config.toml
router_score = "softmax"
normalize_top_k = true
vocab_size = 6066
lr = 0.0103
Below are experts of layer 8 (counted from 0) of a mixture-of-experts language model. Rows are named router (the router's row for the expert), up (a neuron's input weights, with its number) and show model dimensions 40-79. Each number is 50 + 15 x the weight over its row's rms, rounded and kept within 0 to 99.
Before each expert's rows: "mostly gets" lists some tokens that are sent to it at least half of the time. This comes from a sample of Wikipedia text that the model never trained on.

# expert 19
mostly gets: " University of", " at the University of", "s in", "y of", "er of", "es in"
router:57 66 63 65 42 69 25 27 56 85 44 51 37 52 44 59 21 45 19 37 44 63 60 46 68 57 56 46 84 56 44 42 39 34 75 39 58 46 45 45
up0:59 55 60 80 67 64 58 58 39 54 63 67 67 62 37 48 60 49 33 45 47 52 72 65 63 53 63 08 54 40 47 60 32 59 23 52 22 70 36 32
up1:29 44 64 46 38 63 72 47 48 63 57 51 45 56 56 43 59 83 57 36 68 34 49 51 27 58 74 69 50 37 69 76 50 32 68 56 21 32 54 78
up2:48 10 35 33 67 70 55 45 55 49 42 80 57 71 51 45 52 57 57 46 18 64 48 38 44 29 68 34 89 53 40 62 55 42 66 68 40 29 51 50
up3:53 57 55 14 61 50 53 64 54 41 66 60 53 37 60 60 42 52 32 51 40 46 63 74 35 49 57 67 33 31 25 57 43 13 42 20 53 34 52 44
up4:38 64 43 57 55 72 62 53 53 47 47 44 37 62 29 48 65 55 40 37 56 27 63 18 54 46 68 19 55 35 64 54 61 47 48 70 57 72 62 40
up5:30 41 52 46 72 35 11 48 62 36 44 47 37 49 36 69 44 55 60 45 61 49 58 40 42 51 30 44 55 49 42 30 59 18 65 60 50 39 63 41
up6:31 70 55 31 46 43 22 33 53 46 87 36 68 51 59 27 28 38 53 55 40 74 46 55 43 49 36 56 52 55 53 13 57 76 71 33 53 47 37 44
up7:47 50 29 61 64 49 48 64 45 58 47 25 50 11 47 70 83 37 53 73 45 58 52 55 65 58 42 47 77 61 38 56 55 42 60 56 24 47 47 35
up8:67 91 79 69 29 46 46 40 77 65 28 43 57 10 34 53 50 56 44 64 48 60 65 50 44 29 40 53 51 67 53 20 60 55 55 56 53 50 54 80
up9:25 57 47 55 21 38 36 60 75 60 30 29 40 39 55 49 47 28 49 69 49 63 87 38 53 32 55 64 77 42 65 44 30 25 16 67 48 21 43 34
up10:63 53 69 66 57 60 16 68 32 57 60 59 31 36 68 78 51 44 51 46 43 57 45 42 28 68 45 33 63 59 28 64 43 56 36 51 60 47 43 18
up11:54 52 39 26 42 39 49 55 53 22 68 25 46 31 51 62 31 48 27 58 36 46 42 43 66 79 55 48 66 90 58 48 54 47 56 36 43 44 34 35
up12:44 65 28 48 32 51 50 46 43 36 27 43 59 35 37 65 48 77 64 45 66 17 48 57 38 36 63 44 21 48 82 63 44 40 60 25 41 34 12 46
up13:39 63 60 47 73 92 68 60 66 48 79 53 48 39 46 54 65 74 39 64 60 20 44 31 58 60 54 43 52 33 47 39 60 67 49 66 32 63 51 57
up14:44 27 69 70 62 79 20 50 47 61 64 45 53 41 67 53 44 41 49 74 59 63 16 90 64 23 37 46 69 54 31 55 57 32 84 38 55 21 76 50
up15:44 58 54 60 47 55 46 54 41 55 40 36 45 43 43 48 47 69 53 50 84 55 52 55 45 48 62 64 50 51 63 26 54 58 77 37 35 62 40 72
up16:42 64 25 57 36 68 51 39 57 55 58 59 51 69 56 55 55 62 45 50 31 58 42 36 62 45 40 31 45 60 79 70 43 66 59 52 75 49 73 33
up17:48 57 75 73 41 52 53 55 62 27 32 58 51 50 47 66 27 78 39 48 62 76 52 29 49 32 36 31 39 60 35 44 54 30 79 34 42 25 62 41
up18:50 75 23 43 41 46 43 61 59 60 50 68 45 72 52 47 47 54 61 45 85 70 48 66 69 28 53 43 51 55 46 24 59 09 63 48 59 63 52 59
up19:66 60 74 54 62 60 36 69 59 73 40 40 55 30 55 51 08 66 38 54 48 52 28 39 60 55 49 33 53 34 69 51 36 35 49 45 36 50 39 27
up20:46 51 45 26 41 65 59 83 31 62 43 30 39 47 24 34 58 74 66 42 59 46 42 44 47 51 51 70 41 66 49 68 59 47 66 64 61 48 53 28
up21:47 75 27 58 67 30 52 42 56 58 49 42 19 47 37 41 27 48 74 45 24 40 48 64 45 61 48 49 18 26 34 42 84 43 20 41 58 75 40 49
up22:66 73 36 64 66 61 25 77 48 45 54 43 73 14 64 75 67 55 33 22 45 55 32 55 58 55 37 53 44 64 30 57 43 63 39 16 73 60 37 35
up23:55 50 49 49 60 46 39 72 69 39 57 68 30 75 43 39 39 48 63 54 51 66 38 50 40 50 41 82 30 45 40 47 34 60 50 53 56 56 62 34
up24:34 47 39 57 53 53 36 62 60 57 37 45 70 23 33 54 16 58 58 67 41 54 67 28 44 69 35 83 36 43 33 44 34 49 46 47 58 25 29 34
up25:68 38 44 49 37 53 32 74 54 84 55 44 35 44 39 62 53 30 49 61 32 40 40 50 54 69 44 19 63 11 43 84 49 37 58 38 45 43 54 46
up26:53 42 46 32 65 55 32 21 50 47 46 09 30 49 37 52 44 55 61 47 45 69 40 59 52 40 45 74 94 54 40 39 45 48 35 65 58 52 59 47
up27:59 68 32 70 47 47 47 35 45 66 43 33 69 42 38 61 48 65 47 30 27 62 55 41 62 74 47 31 41 25 51 41 67 72 41 58 42 39 66 38
up28:49 72 29 60 32 43 47 65 40 47 56 06 42 40 55 53 48 38 79 77 52 32 60 57 70 45 68 34 56 47 58 41 64 36 67 65 33 41 55 51
up29:39 36 51 38 34 38 45 46 60 43 56 52 31 55 47 37 47 26 52 44 75 34 58 44 76 14 54 36 44 56 62 39 54 58 53 21 59 39 38 57
up30:56 31 38 53 85 33 59 40 42 40 44 46 49 61 41 45 47 46 64 56 69 52 45 57 47 58 44 47 76 14 47 62 48 28 39 67 76 37 64 27
up31:52 77 58 42 61 50 47 57 68 46 56 57 42 80 33 36 46 53 67 71 41 39 61 46 47 55 02 52 76 70 49 62 49 54 58 43 55 77 58 45
up32:68 58 70 45 56 56 55 40 60 54 46 41 47 57 48 74 20 33 34 55 66 63 43 39 46 51 84 39 97 48 72 59 24 57 61 55 45 24 71 38
up33:57 44 57 33 59 52 25 38 35 39 54 45 49 57 47 22 70 68 53 36 69 51 51 61 59 65 40 48 46 37 31 22 72 72 61 58 69 49 47 54
up34:53 73 71 40 47 53 37 64 57 46 49 60 45 65 53 64 60 54 55 42 50 76 23 58 54 25 60 46 53 39 68 67 61 44 62 66 57 34 56 72
up35:33 38 32 59 45 50 39 37 52 43 65 65 56 36 56 41 51 46 43 39 37 51 57 53 83 56 15 49 68 47 73 38 72 51 59 32 53 48 60 32
up36:61 34 28 61 17 68 52 57 56 68 47 48 70 37 45 41 45 70 37 21 69 35 36 60 38 60 41 31 52 85 52 44 50 55 66 61 51 33 41 30
up37:50 57 30 31 62 50 44 63 63 22 56 61 72 41 61 72 60 58 56 48 22 63 27 70 22 62 28 48 75 64 37 69 55 46 70 51 28 50 35 29
up38:28 48 51 51 39 49 27 49 53 64 45 56 67 18 45 41 72 35 69 32 55 49 38 26 72 57 69 62 44 61 66 50 61 36 51 67 49 25 46 58
up39:75 63 26 37 39 39 16 17 56 89 66 37 42 28 65 48 52 71 57 32 52 63 23 53 29 54 57 69 20 32 57 49 63 42 58 56 57 43 38 56
up40:46 41 64 62 53 69 31 45 80 70 30 50 58 39 36 92 29 34 24 34 64 18 50 56 52 23 37 47 57 64 53 39 33 52 73 49 89 22 52 62
up41:79 73 58 56 35 40 31 45 34 48 47 50 58 31 42 21 85 33 35 36 24 61 76 45 65 43 11 33 53 47 64 56 20 46 78 53 46 49 78 38
up42:50 60 53 52 33 60 77 20 57 56 42 43 71 59 75 39 49 53 49 45 30 19 50 26 47 31 42 70 50 59 63 33 72 35 83 52 39 58 65 54
up43:78 45 34 38 45 61 42 31 38 57 49 54 66 63 62 72 68 46 66 51 54 26 48 54 47 39 50 31 35 63 38 33 41 31 65 65 46 49 61 56
up44:50 89 60 62 52 61 35 58 53 65 54 28 73 47 48 42 39 55 57 38 55 53 53 47 30 74 58 20 50 69 41 48 16 30 40 50 39 76 30 59
up45:33 55 50 67 47 68 40 41 59 74 55 23 65 65 51 12 55 61 52 37 17 59 24 29 30 60 64 11 49 40 72 52 40 32 60 45 11 48 94 46
up46:48 42 43 46 48 62 49 48 46 52 47 58 23 62 44 58 84 68 55 50 17 35 64 56 65 68 40 56 46 30 46 26 68 76 26 51 63 58 16 54
up47:57 36 37 51 59 53 30 50 74 44 49 36 40 59 50 46 64 51 18 53 32 28 08 66 72 62 52 69 45 60 68 57 47 45 43 64 33 52 49 78
up48:64 59 53 67 45 52 60 39 36 58 20 40 53 39 54 49 49 40 59 49 64 33 67 06 40 26 48 68 51 20 82 52 48 26 39 68 49 46 37 58
up49:56 71 60 23 70 48 70 41 68 52 53 55 49 57 47 59 45 32 42 75 64 65 34 31 62 46 44 36 47 26 64 72 26 31 62 25 63 22 24 58
up50:37 27 39 46 49 59 59 24 46 53 38 65 50 38 55 39 53 36 34 73 61 33 55 26 36 44 60 58 76 50 53 52 40 58 71 64 52 52 41 32
up51:43 57 34 64 33 62 33 46 29 65 57 70 31 68 61 49 32 26 52 41 44 27 67 59 35 50 53 47 54 32 73 46 62 63 69 59 26 54 82 38
up52:44 49 47 54 36 25 59 48 48 24 48 52 24 44 57 65 60 54 27 44 63 69 34 46 57 48 81 55 74 64 55 27 63 40 68 63 65 37 36 46
up53:62 55 46 67 76 59 61 51 54 40 64 33 43 54 54 42 39 44 35 35 59 25 96 34 51 62 33 23 61 64 79 57 37 83 40 58 60 70 41 24
up54:44 49 51 55 58 88 36 31 76 37 48 38 40 60 40 74 23 64 23 48 52 66 44 63 57 36 51 48 39 46 55 25 38 53 42 75 46 75 68 64

# expert 18
mostly gets: "ed with", " with", " without", ", with", ", to", " due to"
router:60 60 60 60 42 70 39 34 91 69 18 58 17 35 40 54 45 50 51 49 30 74 50 46 73 72 72 40 55 33 30 33 51 53 60 43 64 50 49 35
up0:57 29 47 85 44 35 76 34 70 37 58 45 65 70 33 64 37 33 58 17 35 62 24 66 46 51 45 37 55 46 48 58 52 75 42 56 65 70 34 30
up1:36 75 28 38 62 46 23 40 38 68 27 54 45 56 62 61 27 57 62 20 41 51 44 63 79 45 73 46 58 67 63 34 35 23 41 69 48 28 78 32
up2:52 57 68 52 51 62 46 61 56 64 57 78 40 75 61 19 31 51 34 72 81 49 69 63 58 28 44 64 55 39 30 44 64 65 63 71 66 57 63 66
up3:59 75 51 45 46 47 56 36 26 81 46 49 63 85 48 36 52 83 83 69 35 54 66 27 42 52 67 61 69 21 68 56 84 78 30 74 76 62 53 27
up4:52 56 54 73 27 49 52 39 68 45 48 59 48 39 37 56 69 24 50 55 57 75 34 41 65 61 57 40 20 52 57 35 28 56 49 35 57 57 44 74
up5:69 43 40 65 63 32 28 68 54 50 46 41 33 56 47 67 39 56 52 45 34 44 45 79 55 64 66 68 65 55 86 55 42 52 24 74 65 38 49 66
up6:63 55 71 49 63 50 41 52 72 50 48 39 50 22 39 33 44 59 46 67 53 39 55 45 72 35 56 61 16 35 46 59 46 57 41 55 80 74 49 55
up7:39 40 70 45 75 57 46 44 27 39 52 71 61 62 48 62 43 45 27 49 61 52 57 46 38 54 52 31 43 38 50 58 53 54 39 61 19 28 47 48
up8:27 47 42 74 69 48 63 28 39 27 73 65 56 53 47 37 38 42 65 58 55 49 36 54 50 65 29 22 40 38 43 31 86 46 68 40 34 43 55 63
up9:52 54 56 10 55 53 58 35 41 62 38 58 74 27 44 46 42 48 26 49 47 49 65 34 37 60 68 59 49 69 31 14 71 41 28 34 75 51 43 61
up10:55 55 52 50 50 45 46 83 85 70 31 43 32 48 53 36 39 55 82 64 36 70 66 42 81 72 21 32 16 78 30 29 44 34 43 39 84 42 44 47
up11:35 53 54 73 37 51 35 36 74 55 61 33 34 45 39 44 45 29 63 67 39 45 59 35 47 50 41 42 40 59 20 33 50 29 79 29 54 65 54 22
up12:44 61 63 35 39 59 57 54 79 60 52 45 21 26 67 59 41 54 69 21 58 56 55 45 63 63 53 75 46 56 36 17 84 74 47 61 49 34 54 51
up13:65 61 31 43 52 69 48 80 48 60 53 54 50 43 63 68 48 56 37 35 47 50 60 46 68 28 59 58 57 49 15 44 43 54 42 67 35 54 49 39
up14:52 86 55 38 78 48 66 60 51 60 57 41 82 29 59 53 52 37 78 70 60 52 34 26 57 29 37 46 24 26 73 50 43 57 31 59 40 36 66 32
up15:32 32 32 58 51 82 71 67 36 50 44 66 51 32 40 63 73 83 43 14 36 84 31 46 44 56 52 34 58 45 45 64 29 38 67 27 43 26 48 34
up16:45 05 42 46 78 64 51 39 51 65 39 39 56 57 43 44 35 47 70 24 47 46 57 56 60 54 51 62 49 44 53 46 70 50 39 43 51 46 43 47
up17:52 41 35 55 55 39 42 69 46 44 67 75 32 78 56 41 54 49 39 54 36 68 80 61 36 48 70 57 57 59 30 48 49 52 66 36 36 47 81 45
up18:69 32 50 99 19 64 39 38 58 67 51 35 94 62 57 48 65 42 41 55 28 51 47 29 56 61 74 82 62 49 45 43 64 54 65 41 41 51 67 50
up19:64 41 57 70 51 45 72 34 51 52 63 41 52 69 64 68 24 36 65 61 40 51 59 64 59 67 78 55 63 52 35 03 28 74 69 58 51 38 37 54
up20:50 49 88 48 59 62 35 24 52 53 51 70 82 39 24 65 58 37 81 51 44 58 25 39 54 61 41 32 39 42 65 23 33 43 52 26 39 52 56 25
up21:32 67 68 49 27 49 46 55 62 57 57 19 58 77 52 43 55 56 55 43 72 57 50 47 52 55 69 53 66 50 33 42 39 77 51 67 49 67 66 48
up22:65 44 49 43 47 61 38 45 54 77 60 64 41 55 64 55 36 43 82 55 34 71 33 34 40 54 50 59 36 55 61 58 47 33 65 31 55 39 72 39
up23:41 68 53 34 41 63 32 51 49 29 40 41 47 60 66 56 32 69 44 48 60 41 31 44 58 19 59 58 63 78 44 27 60 54 74 30 62 41 23 49
up24:50 37 27 35 35 47 41 55 50 43 67 50 36 29 50 38 50 43 57 56 56 54 54 22 57 49 43 74 39 63 67 49 60 53 68 41 28 50 50 41
up25:42 62 63 51 45 36 49 47 62 34 54 58 66 47 35 38 30 80 45 42 32 38 56 23 51 81 40 63 27 60 55 32 72 60 49 64 55 34 50 51
up26:40 29 43 41 32 49 53 32 57 64 56 51 36 40 26 14 57 36 48 56 30 36 40 49 58 82 54 57 52 70 49 71 41 37 61 22 50 55 42 53
up27:34 37 63 42 78 89 33 35 46 41 56 78 64 60 76 53 46 61 50 42 41 44 38 41 71 73 81 40 20 46 23 48 38 44 63 47 30 32 23 52
up28:52 39 56 49 59 36 63 33 47 59 44 59 09 71 27 73 75 42 56 42 51 58 57 45 57 61 50 57 32 65 25 37 42 06 56 18 34 44 47 63
up29:50 36 26 37 53 58 23 53 57 56 47 67 38 66 33 79 49 42 49 53 23 37 41 42 56 65 82 56 62 46 32 61 48 52 50 87 35 48 48 43
up30:39 42 40 55 79 55 67 49 59 76 43 50 43 08 37 62 41 41 51 53 38 75 24 67 62 49 17 42 59 57 50 39 48 38 46 58 44 92 36 49
up31:60 56 33 66 44 45 31 31 48 54 12 57 47 67 31 47 58 66 37 71 52 69 68 43 57 57 45 53 58 55 34 56 31 51 69 51 50 63 38 23
up32:10 39 65 57 31 48 25 62 45 80 52 73 46 41 53 56 34 63 48 44 44 48 31 72 38 46 28 59 24 55 36 74 29 66 57 51 67 63 45 38
up33:52 60 40 63 51 45 40 68 44 56 95 41 26 70 53 33 45 38 30 47 57 55 40 22 27 73 41 59 56 50 26 49 33 73 28 85 19 61 24 38
up34:46 48 47 39 48 51 46 41 56 44 53 23 37 22 48 27 61 39 61 59 58 36 49 71 50 45 42 37 62 69 63 40 38 89 45 56 41 39 48 39
up35:61 65 42 71 49 59 35 50 25 53 63 58 34 69 54 59 57 33 28 56 55 66 47 68 54 42 59 61 52 41 21 32 49 66 26 50 75 61 56 37
up36:72 56 55 75 44 43 58 56 09 50 69 96 48 41 53 63 45 44 57 45 43 40 65 26 26 60 48 56 39 28 70 64 59 31 39 64 36 52 24 44
up37:69 46 21 81 63 69 51 54 49 40 57 40 53 43 55 46 56 76 69 22 31 18 20 47 67 35 44 50 47 35 63 42 46 45 69 69 41 42 41 88
up38:28 85 60 59 60 48 30 21 64 75 71 39 34 63 35 44 49 45 31 42 36 34 48 35 41 57 77 56 51 27 43 26 38 55 79 49 55 24 49 40
up39:55 41 25 49 41 42 63 56 51 76 52 54 34 47 18 20 41 21 79 50 59 43 55 57 43 78 78 50 42 68 62 70 31 68 43 61 63 44 45 59
up40:62 55 56 53 57 51 36 70 62 36 40 49 30 41 52 64 47 55 63 36 51 71 69 59 81 47 86 78 49 61 53 65 65 32 83 58 62 59 48 52
up41:56 71 54 46 45 40 53 50 65 50 50 42 45 62 58 75 49 53 56 56 61 56 65 66 61 55 45 57 73 85 35 35 49 49 52 52 51 21 54 48
up42:65 25 32 46 60 45 05 36 43 33 24 45 58 47 60 58 42 58 42 38 65 60 41 42 64 24 29 44 21 38 69 50 65 74 45 43 43 49 43 51
up43:59 30 54 71 57 57 52 58 47 70 52 48 68 50 32 73 28 60 18 60 70 36 73 73 39 46 52 66 38 58 57 20 57 75 51 25 67 42 29 49
up44:76 52 35 43 38 44 68 50 29 63 45 58 56 49 54 74 60 66 31 82 48 56 49 61 45 79 64 50 75 45 28 49 61 34 60 56 37 66 39 56
up45:35 71 49 45 32 63 37 56 75 26 63 50 41 52 33 76 44 57 49 28 35 70 41 86 49 29 43 47 26 48 63 56 28 75 44 60 50 67 53 34
up46:44 47 73 45 51 51 37 28 60 50 48 70 38 35 77 55 57 39 55 20 32 47 33 36 41 67 79 44 35 59 63 41 36 68 23 51 65 22 36 70
up47:57 36 76 47 26 53 15 37 55 44 40 54 45 51 47 44 47 41 71 85 65 80 31 59 42 28 07 58 46 48 63 58 27 53 25 73 61 38 57 23
up48:34 64 74 21 67 79 33 44 79 30 52 51 50 61 26 48 57 48 60 50 68 48 53 42 23 58 39 20 32 39 49 35 30 52 61 47 64 55 34 39
up49:68 77 61 34 46 65 50 70 34 62 53 68 57 48 49 64 32 54 82 49 48 46 61 45 76 34 47 85 42 59 45 71 36 63 49 66 56 29 77 32
up50:55 52 37 30 57 69 40 53 54 65 43 38 46 50 81 50 61 42 55 59 67 77 71 68 49 54 33 56 87 53 41 45 58 61 50 43 30 58 52 55
up51:49 55 41 46 63 42 66 36 36 57 64 65 22 53 42 48 33 36 33 63 34 51 58 72 57 49 53 43 56 60 49 35 25 64 50 56 77 75 63 25
up52:55 49 67 49 69 35 30 40 60 46 59 55 49 24 64 52 56 44 63 42 42 58 52 48 44 73 74 49 41 28 78 46 38 54 58 70 46 45 45 50
up53:47 52 78 61 42 46 73 47 70 59 56 47 49 53 44 55 55 41 43 36 61 64 36 84 72 20 39 34 39 30 69 47 64 53 38 48 41 31 28 33
up54:62 65 57 26 62 48 47 54 43 57 39 35 56 42 27 84 41 67 39 42 55 40 34 47 69 53 68 66 62 66 42 49 66 65 53 17 58 65 69 57

# expert 16
mostly gets: " of a", " part of the", " of the", " of an", "ation of the", " into the"
router:64 48 48 58 34 72 25 39 84 64 50 49 23 20 35 70 38 40 31 44 13 62 52 47 66 66 65 51 65 43 09 25 49 36 73 50 69 28 31 42
up0:42 53 14 36 22 33 47 45 33 95 13 52 55 34 56 52 54 65 41 42 63 48 31 40 32 60 45 66 67 48 39 67 40 43 82 29 60 62 30 55
up1:77 60 51 62 44 24 49 49 57 67 55 65 77 66 58 47 43 38 38 28 37 43 40 85 69 41 34 49 53 50 52 30 59 65 39 36 84 16 58 52
up2:40 67 62 73 37 19 59 30 75 39 68 66 32 53 35 61 46 64 40 28 18 27 37 74 51 46 26 78 33 22 48 61 44 53 83 62 44 66 50 59
up3:59 47 36 29 44 45 62 31 86 64 49 39 73 39 53 55 37 30 61 66 53 45 27 64 46 29 58 55 51 41 30 54 57 54 46 69 48 49 33 50
up4:55 83 45 54 26 59 62 47 64 55 35 62 49 28 46 41 59 70 43 32 61 73 35 31 69 32 43 58 53 59 37 43 35 51 69 78 35 52 50 58
up5:35 37 90 63 68 39 70 28 60 44 48 60 89 50 27 71 36 38 21 49 52 26 56 39 63 44 40 78 63 48 38 60 52 60 36 58 63 46 27 37
up6:62 50 66 28 43 30 18 60 58 77 39 48 66 60 52 69 59 47 25 64 14 41 26 43 50 70 52 25 80 65 43 44 52 41 61 26 46 29 30 47
up7:43 43 36 34 51 88 30 38 63 24 45 74 71 41 46 29 49 31 52 61 43 69 55 45 65 57 66 68 43 41 36 56 61 28 57 47 55 40 37 36
up8:25 43 65 56 39 57 45 17 53 54 61 44 00 66 36 31 52 65 69 46 38 58 45 65 34 56 58 45 21 48 28 37 27 71 77 41 36 51 51 25
up9:56 63 52 38 84 52 43 81 51 80 57 49 20 62 57 39 23 51 63 54 36 37 49 56 79 62 32 62 51 74 43 66 58 48 33 53 66 40 58 46
up10:42 76 31 62 71 56 51 73 68 70 39 46 41 85 48 61 39 49 31 56 53 35 67 50 62 17 75 49 76 53 30 56 48 45 60 52 46 37 58 48
up11:78 79 70 45 64 90 50 57 36 45 60 26 61 26 43 52 44 16 44 57 64 39 61 33 73 49 60 55 53 42 44 62 34 50 27 47 58 34 42 39
up12:49 61 53 58 62 44 53 39 86 39 55 32 85 16 67 53 26 68 51 47 81 66 12 63 44 54 69 72 45 48 57 62 45 43 85 52 56 63 49 52
up13:61 59 55 41 61 55 55 56 33 73 58 15 48 33 57 78 85 67 50 17 59 37 54 55 69 35 68 36 49 25 50 46 52 52 71 69 78 66 30 51
up14:40 47 45 37 44 53 25 31 41 49 35 31 28 64 47 23 44 56 53 44 61 53 29 64 66 55 52 73 36 61 57 63 25 51 51 48 38 60 34 40
up15:52 70 27 59 42 43 08 40 58 62 39 45 48 49 48 75 49 62 53 58 09 50 67 39 78 42 65 62 23 49 62 77 60 47 37 39 67 52 41 26
up16:72 37 68 52 33 48 56 32 65 62 49 44 58 58 52 44 49 61 37 60 58 68 63 43 47 47 63 81 48 48 31 46 59 33 83 26 78 50 62 31
up17:49 31 27 62 37 89 67 66 58 49 61 51 35 53 68 81 42 68 80 73 54 57 42 33 39 25 67 64 61 51 32 55 27 40 50 48 73 48 32 75
up18:36 35 23 38 52 44 35 48 38 57 66 54 43 88 53 33 33 51 77 85 43 57 58 36 49 57 52 87 25 54 67 53 65 34 54 90 40 24 64 38
up19:47 29 30 56 61 74 02 55 75 85 55 72 42 48 55 75 15 49 72 44 54 31 85 89 60 54 46 39 62 59 51 56 41 57 57 44 61 53 37 31
up20:56 33 74 39 55 63 40 48 64 69 58 53 32 49 35 59 16 23 52 54 57 14 80 49 34 58 77 34 29 37 44 34 33 73 61 42 40 52 24 86
up21:66 64 47 55 57 56 34 73 34 67 31 26 38 71 57 50 68 44 47 60 59 47 50 52 62 68 49 50 54 36 68 36 55 38 44 54 43 44 37 36
up22:54 32 67 49 55 64 55 46 62 34 37 72 27 83 27 41 50 58 52 26 46 55 34 70 67 44 49 23 54 40 38 46 69 59 61 55 77 24 54 62
up23:39 45 64 25 52 32 15 48 44 56 47 65 51 64 50 45 52 51 80 29 63 47 42 40 69 56 55 41 53 51 61 43 56 47 42 23 76 45 39 77
up24:45 47 40 62 28 69 35 67 38 65 64 55 52 32 62 61 33 35 11 52 41 49 45 46 73 88 76 45 42 34 38 60 27 57 37 46 62 50 49 64
up25:31 40 57 44 48 43 57 50 75 41 43 51 81 56 64 44 44 57 35 72 40 58 64 39 54 70 31 61 60 46 40 45 22 46 63 52 31 01 63 22
up26:67 70 51 24 59 60 48 64 67 71 54 57 17 60 41 80 54 55 50 49 76 47 61 54 44 40 29 67 78 52 35 48 55 38 51 47 44 59 46 72
up27:65 45 29 45 53 58 46 50 48 54 48 55 50 53 55 56 59 51 59 52 48 36 41 43 42 69 73 59 72 43 42 49 70 29 56 63 62 66 28 68
up28:28 55 55 32 59 74 44 34 50 75 47 81 31 55 26 57 49 43 43 54 47 57 37 59 30 80 44 58 64 35 60 43 40 41 61 33 18 64 81 38
up29:45 86 56 27 50 32 54 49 53 41 38 63 30 33 72 56 70 49 70 49 45 34 67 67 68 56 45 38 68 60 60 30 64 48 42 59 79 63 69 63
up30:57 51 50 57 71 63 68 50 42 54 60 73 60 48 46 43 72 71 38 31 26 43 43 41 14 42 46 69 27 59 62 37 36 30 76 57 50 70 43 46
up31:42 39 32 59 24 86 27 43 40 56 50 63 67 66 52 28 68 47 53 71 32 52 60 23 34 73 56 44 57 83 59 29 45 34 50 47 33 49 54 40
up32:64 37 53 26 34 56 27 51 40 40 79 58 41 31 60 37 55 56 31 49 48 68 52 36 46 60 53 38 47 44 28 41 53 30 50 72 51 52 53 52
up33:61 47 40 57 34 41 51 60 41 26 35 47 70 60 62 33 64 65 47 44 28 60 78 50 50 50 58 68 40 25 42 10 37 48 81 74 46 65 47 61
up34:45 46 65 48 50 45 56 51 61 70 58 42 39 33 66 24 58 50 69 23 61 67 58 49 54 36 29 56 40 17 41 42 85 64 63 25 76 68 56 15
up35:71 47 51 43 47 37 53 23 59 86 30 50 45 56 31 65 55 39 32 69 68 64 61 78 61 45 51 55 62 44 38 26 55 69 55 68 40 38 65 52
up36:44 47 26 48 34 54 21 41 64 36 64 68 63 24 38 35 65 37 76 77 39 19 47 55 37 62 56 43 63 55 47 36 62 27 59 32 25 79 41 31
up37:50 98 50 50 43 30 42 62 45 48 25 20 35 54 53 48 35 42 32 32 27 62 49 54 35 53 51 32 45 56 32 49 61 35 16 44 81 76 82 64
up38:40 69 54 31 72 58 52 52 59 52 35 44 36 53 54 67 34 51 61 51 64 57 59 52 33 54 85 55 27 63 51 84 41 33 73 73 50 30 42 28
up39:74 44 70 58 57 66 54 35 63 23 64 59 57 48 48 59 50 46 38 22 37 71 44 44 42 61 38 66 44 55 30 59 39 28 37 39 49 40 75 28
up40:58 61 51 89 32 59 32 41 25 58 50 41 59 12 45 56 46 68 53 54 36 28 54 54 49 39 66 56 69 37 43 34 91 48 50 65 41 66 39 29
up41:54 43 42 45 90 56 42 72 59 54 47 46 64 48 57 59 35 40 64 50 34 38 83 51 37 48 65 32 47 63 53 39 35 74 53 48 35 43 62 62
up42:47 51 24 70 39 54 34 38 86 23 36 43 34 60 22 86 69 51 48 50 80 53 59 24 46 52 50 63 39 46 27 18 42 69 64 28 57 76 50 40
up43:50 95 49 29 58 48 50 61 45 22 39 43 36 50 61 49 33 53 49 30 54 66 61 46 30 23 40 42 40 42 31 31 44 65 57 16 96 54 54 21
up44:63 71 28 51 37 44 53 57 56 49 37 35 26 60 60 47 60 18 64 45 40 34 67 60 56 41 34 60 65 28 28 81 40 50 19 69 50 66 50 33
up45:46 75 43 33 66 08 48 62 33 63 43 26 45 40 66 33 56 41 38 67 44 62 32 41 44 54 56 49 48 51 41 58 33 22 54 12 55 29 38 78
up46:39 37 18 35 54 58 46 67 80 48 64 48 38 66 48 77 45 34 54 41 54 66 55 64 67 41 80 59 60 33 43 70 40 45 67 47 72 67 65 37
up47:58 82 80 68 39 66 30 74 72 62 53 55 38 54 35 50 54 39 66 46 50 48 46 51 57 62 54 32 53 19 45 64 43 63 49 48 60 42 51 50
up48:62 27 50 41 48 55 98 50 65 52 61 58 58 44 48 34 49 58 67 52 16 47 52 60 54 63 39 52 31 52 65 28 36 42 48 30 55 58 28 56
up49:54 47 44 07 54 58 74 33 33 60 36 47 53 47 53 31 35 51 47 76 44 46 26 59 61 46 45 66 52 41 50 53 47 43 57 40 22 41 46 66
up50:41 50 29 74 69 46 54 53 51 52 57 42 48 43 53 33 26 56 42 49 35 60 67 70 72 70 57 50 63 34 38 71 46 26 57 36 50 23 12 65
up51:59 49 00 52 51 50 62 66 53 44 38 59 33 33 49 58 62 43 44 51 60 42 44 39 39 52 42 94 47 60 54 82 61 47 65 81 41 51 23 49
up52:56 61 45 52 50 59 46 66 36 51 53 59 40 31 37 58 23 46 73 38 27 67 31 59 33 37 55 50 53 61 52 15 70 48 66 44 52 54 39 20
up53:66 44 24 49 66 85 31 43 59 43 38 63 62 55 46 50 54 68 37 71 50 72 32 49 49 68 58 68 68 38 25 64 43 41 91 39 67 30 28 58
up54:49 55 57 44 45 80 21 18 55 70 50 74 25 51 44 44 41 30 23 48 54 45 39 85 59 59 68 42 52 48 13 45 21 57 61 64 46 68 28 56